Below are experts of layer 2 (counted from 0) of a mixture-of-experts language model. Rows are named router (the router's row for the expert) and show model dimensions 96-127. Each number is 50 + 12 x the weight over its row's rms, rounded and kept within 0 to 99.
After each expert's rows: a language model's description of what the expert responds to. This comes from a sample of Wikipedia text that the model never trained on.

# expert 10
router:59 68 49 65 32 48 32 38 31 43 53 45 35 48 37 47 48 40 53 42 60 29 56 46 46 72 36 44 49 64 45 59
Description: Consonant pieces inside a word, often after an initial syllable, such as h in Mechagodzilla and graphic, it in Whitburn, n in magnum, ll.

# expert 28
router:67 55 47 44 43 60 60 54 33 55 61 54 26 44 54 41 46 65 34 55 61 47 72 53 47 47 36 60 50 74 40 36
Description: The piece at inside words and names like Scarlatache, Croatia, somewhat, plus the words at, he, It, per and closing parentheses.

# expert 6
router:63 45 45 52 34 41 40 46 27 58 39 43 36 65 58 29 37 64 37 44 70 52 65 42 44 54 50 60 55 56 49 54
Description: Single capital letters starting names, acronyms and title words, often after a quote, hyphen or table bar, e.g. R(obbins), S(SC), D(octorate).

# expert 2
router:63 44 48 62 42 37 64 55 24 65 48 49 47 51 55 49 47 59 54 51 74 24 80 37 49 35 34 31 59 55 31 60
Description: Mid-word pieces beginning with a vowel, mostly after a consonant, such as ad, as, od, av in Dehradun, radical, traditions.

# expert 7
router:69 56 47 58 48 52 35 40 31 53 49 38 33 52 52 37 39 52 44 55 64 42 72 37 54 58 44 50 51 69 33 65
Description: First piece of a word split into fragments after commas, pipes or and, in lists and tables, such as Jan(et), child(ren), f(ine), v(ersion).

# expert 36
router:64 59 66 60 39 42 50 54 29 72 46 57 60 43 40 33 46 59 51 49 57 60 66 38 38 46 45 59 45 48 35 56
Description: Pieces like op, ap, ip, ot, et inside words such as Photoshop, skyscrapers, adapt, Jacopo, plus words play, season, series.

# expert 31
router:68 54 44 58 50 49 35 39 33 53 51 40 34 53 53 35 38 52 45 54 65 42 71 37 54 59 46 50 51 69 32 66
Description: Commas, of and in within prose and tables, plus word-start pieces such as Mon (Monument, Montone), John, Jan, child.

# expert 21
router:63 61 36 54 43 52 30 54 39 49 40 44 30 52 53 46 41 62 48 60 63 35 78 40 47 58 43 53 47 62 37 76
Description: Middle and ending pieces of nouns and stems like tern, form, ition, ction, work, e.g. Internet, conformal, traditional, election.

# expert 15
router:72 53 55 51 45 49 50 59 40 49 46 58 47 44 60 37 56 36 36 59 40 55 50 50 57 76 39 40 70 60 56 52
Description: Single-letter or short vowel pieces inside foreign names and words, often Polish, Italian or Indian, such as Zielinski, Medici, Aditya, Israel.

# expert 32
router:53 45 38 61 54 44 35 42 29 46 54 53 30 46 61 26 58 56 43 50 58 42 53 56 76 45 41 71 47 54 42 57
Description: Tokens for the letter b or B, alone or in pieces like ab, ob, eb, inside names and words such as Brocklebank, lesbian, Dubai.

# expert 26
router:70 46 43 46 55 38 28 23 36 54 60 37 41 53 37 32 38 59 35 46 67 66 62 50 55 37 53 43 29 45 37 58
Description: Punctuation joining or opening items: hyphens in compounds like ethno-linguistic, opening brackets, quote marks, dashes in scores, heading equals signs, list dashes.

# expert 4
router:62 63 53 63 42 73 63 37 34 45 42 42 55 46 52 42 45 42 46 61 51 50 59 31 42 58 39 42 63 74 49 40
Description: Closing pieces of words and names such as en in Mendenhall, ist in Ministry, age, ion, plus institution nouns like League, Party, University.

# expert 14
router:68 55 50 50 54 38 50 61 50 49 48 48 33 59 45 51 44 45 38 55 53 53 60 35 52 49 56 53 40 57 33 61
Description: Digit pieces in years, scores, times and table figures, e.g. 20 in 2020, 49 in 02:49, 6 in 6–4, ISBN digits.

# expert 34
router:68 54 46 58 48 51 35 41 30 54 49 40 33 52 52 37 39 52 45 55 65 42 73 37 54 59 44 49 51 71 31 66
Description: The elf ending in himself, herself, itself; also spaces, capitals of names, digits and closing parentheses or bars in tables.

# expert 33
router:54 46 56 53 39 62 47 52 43 43 56 54 41 59 48 51 58 38 41 67 57 45 61 45 44 71 44 47 60 79 44 76
Description: Line breaks, paragraph-ending periods, table row ends and heading markers that close lines, list items or sections.

# expert 8
router:63 70 57 58 47 54 57 45 37 39 37 47 60 69 59 47 39 35 46 47 63 44 79 49 42 56 21 26 37 77 48 65
Description: Inner word pieces like est, g, st, ast, ill, ld in congestion, biggest, immigration, still, East, often followed by suffixes.

# expert 29
router:67 59 46 56 53 39 49 60 45 56 46 41 47 55 62 40 37 57 53 58 55 51 57 51 67 58 48 48 33 72 48 61
Description: Plural endings and noun suffixes such as -s, -es, -ers, -ions, -ing closing nouns, e.g. releases, prototypes, Developers.

# expert 18
router:57 60 34 60 56 56 42 37 41 52 55 28 37 53 39 34 34 53 48 56 58 37 58 33 49 66 57 50 38 51 29 53
Description: Word pieces that follow v or V, such as al in valves, otes in votes, ail in available, ic in Vic.

# expert 12
router:67 49 54 55 49 66 65 73 38 69 46 36 21 50 63 48 47 42 52 42 65 44 68 42 53 47 39 45 40 62 46 63
Description: Word pieces starting with i, mainly id, ir, if, iv, eng, as in Consolidated, Galido, middle, plus some heading "==" endings.

# expert 38
router:70 44 56 57 47 31 47 47 33 45 60 39 62 43 47 32 56 44 43 49 63 36 64 25 64 59 47 42 42 51 40 76
Description: Tokens with the letter k or k sounds, e.g. k in Kierkegaard and František, K, ak, ok, ick, in Nordic, Slavic and other names.

# expert 3
router:68 55 45 59 49 50 35 40 31 54 49 39 33 52 53 37 39 52 44 53 64 42 73 38 55 58 43 50 51 70 32 66
Description: Mixed grab-bag: conjunctions and articles, table pipes and dashes in score rows, nationality and month words like European, French, April.

# expert 23
router:60 55 41 49 61 49 38 45 19 43 42 56 66 40 64 49 58 62 43 58 63 41 66 47 61 58 43 59 45 59 42 60
Description: Word pieces with m or p, mid-word or word-initial, such as Rushmore, commemorate, seemingly, companies, preparation, app-, rep-.

# expert 39
router:75 36 43 36 32 67 51 53 28 55 78 41 52 55 38 42 36 32 55 57 50 51 63 39 31 57 47 63 44 71 29 66
Description: Mid-word syllables ending in m, such as -im, -am, -om, -um, as in Climate, specimen, Sliman, plus -ign and the words film and record.

# expert 9
router:61 76 50 64 79 59 49 35 39 54 67 37 39 58 63 57 33 49 30 36 49 35 67 39 40 57 48 38 48 56 35 54
Description: Inner word pieces like is, us, os, iz, ov in names and Latinate words, e.g. Jalisco, Rheinische, modernizing, indecoratus.

# expert 22
router:68 51 47 60 48 51 34 36 31 54 44 41 32 53 54 41 35 54 43 55 64 43 78 41 54 59 49 51 55 69 27 65
Description: Country, nation and place names and demonyms, e.g. Germany, German, States after United, York, Australia; also part in took part.

# expert 20
router:59 38 38 54 58 54 36 42 43 52 54 40 59 57 48 34 52 56 51 39 61 22 43 31 44 84 47 38 50 69 34 55
Description: Inner pieces like ut, ag, ay, ect in executive, beautiful, deputy, plus month names May, March, June and degree signs.

# expert 13
router:73 50 39 65 47 47 50 44 44 50 43 38 51 61 33 53 33 40 35 50 65 50 65 45 67 63 47 44 67 59 42 60
Description: Short word pieces ending in e, such as re, se, ne, pe, in words like License, acre, Where You Are, often in lists and tables.

# expert 11
router:69 39 44 84 57 44 45 44 39 27 69 58 41 57 46 51 54 42 50 41 57 53 68 35 46 54 40 54 52 57 45 61
Description: Word-final adjective and demonym pieces such as -an, -al, -ic, -ical, -ional, as in Franco-Syrian, Solar, Romantic, international.

# expert 16
router:67 59 63 75 64 54 38 30 29 45 59 47 36 47 49 53 47 44 38 61 42 45 61 59 57 59 52 36 43 67 46 45
Description: Inner pieces like ur, ro, ol, ou in proper names and foreign words, e.g. Cedarhurst, Shehurina, Curculionidae, plus accented letters like é, ė.

# expert 1
router:68 55 45 58 48 53 35 40 31 50 50 39 32 52 51 37 40 52 44 53 67 42 72 37 55 59 45 51 50 71 33 65
Description: Adverb-forming pieces like -ially, -ly, -ently (officially signed), plus possessives and determiners such as the, his, its, 's.

# expert 19
router:58 43 45 59 52 50 53 42 44 52 71 37 30 48 64 55 49 47 40 43 45 49 55 24 42 67 44 45 49 69 29 36
Description: Common function words in running prose, mainly the, and, a, was, is, that, often after commas or prepositions, as in thus the.

# expert 5
router:60 75 45 58 36 48 65 52 38 54 52 37 48 43 47 44 49 45 35 40 67 62 62 52 51 51 51 56 57 65 26 70
Description: Common prepositions after verbs or nouns, especially of, in, to, for, on, by, as (cause of death, acted as).

# expert 27
router:69 54 49 59 45 50 37 41 28 53 44 39 33 48 58 40 33 52 38 44 67 42 69 32 56 58 47 52 50 69 36 63
Description: Single capital letters inside acronyms and codes, such as ESA, PUFA, IRA, ESPN, HMS, plus Roman numerals like II.

# expert 25
router:65 61 47 76 42 53 51 60 41 40 48 37 51 41 46 29 50 55 46 64 46 55 71 45 75 72 39 67 49 61 37 53
Description: The -ed and -ing endings on verbs, mainly past tense or participles in narrative, e.g. earned, crowned, founded, losing.

# expert 35
router:75 75 40 61 42 73 41 67 42 53 44 62 51 43 40 64 60 31 55 78 48 48 59 55 55 57 46 26 30 53 45 52
Description: Word-final pieces such as -y, -ly, -er, -or, -el, -le in names and words, as in Bulychev, truly, Shelly, Colonel, rooster.

# expert 17
router:76 46 46 63 45 62 37 69 46 52 60 52 68 34 51 34 54 61 43 54 65 59 58 35 40 65 35 33 34 71 39 55
Description: Commas, table pipes, colons and semicolons dividing fields in tables, track listings, credits and number lists, e.g. 3:18, $72,484.

# expert 30
router:57 53 53 65 38 58 32 26 24 48 59 47 37 47 61 31 42 49 61 52 70 51 75 43 65 52 35 40 47 60 39 66
Description: Single lowercase letters or short pieces starting common words after the, a, was, e.g. s(ilver), p(raised), r(unning), comp(leted).

# expert 24
router:69 54 45 59 47 52 35 41 31 53 50 40 34 52 51 37 38 53 43 55 66 44 71 38 54 57 43 50 49 69 33 65
Description: The word time after "the" or "its" (at the time), plus commas, semicolons, table pipes and numbers in lists.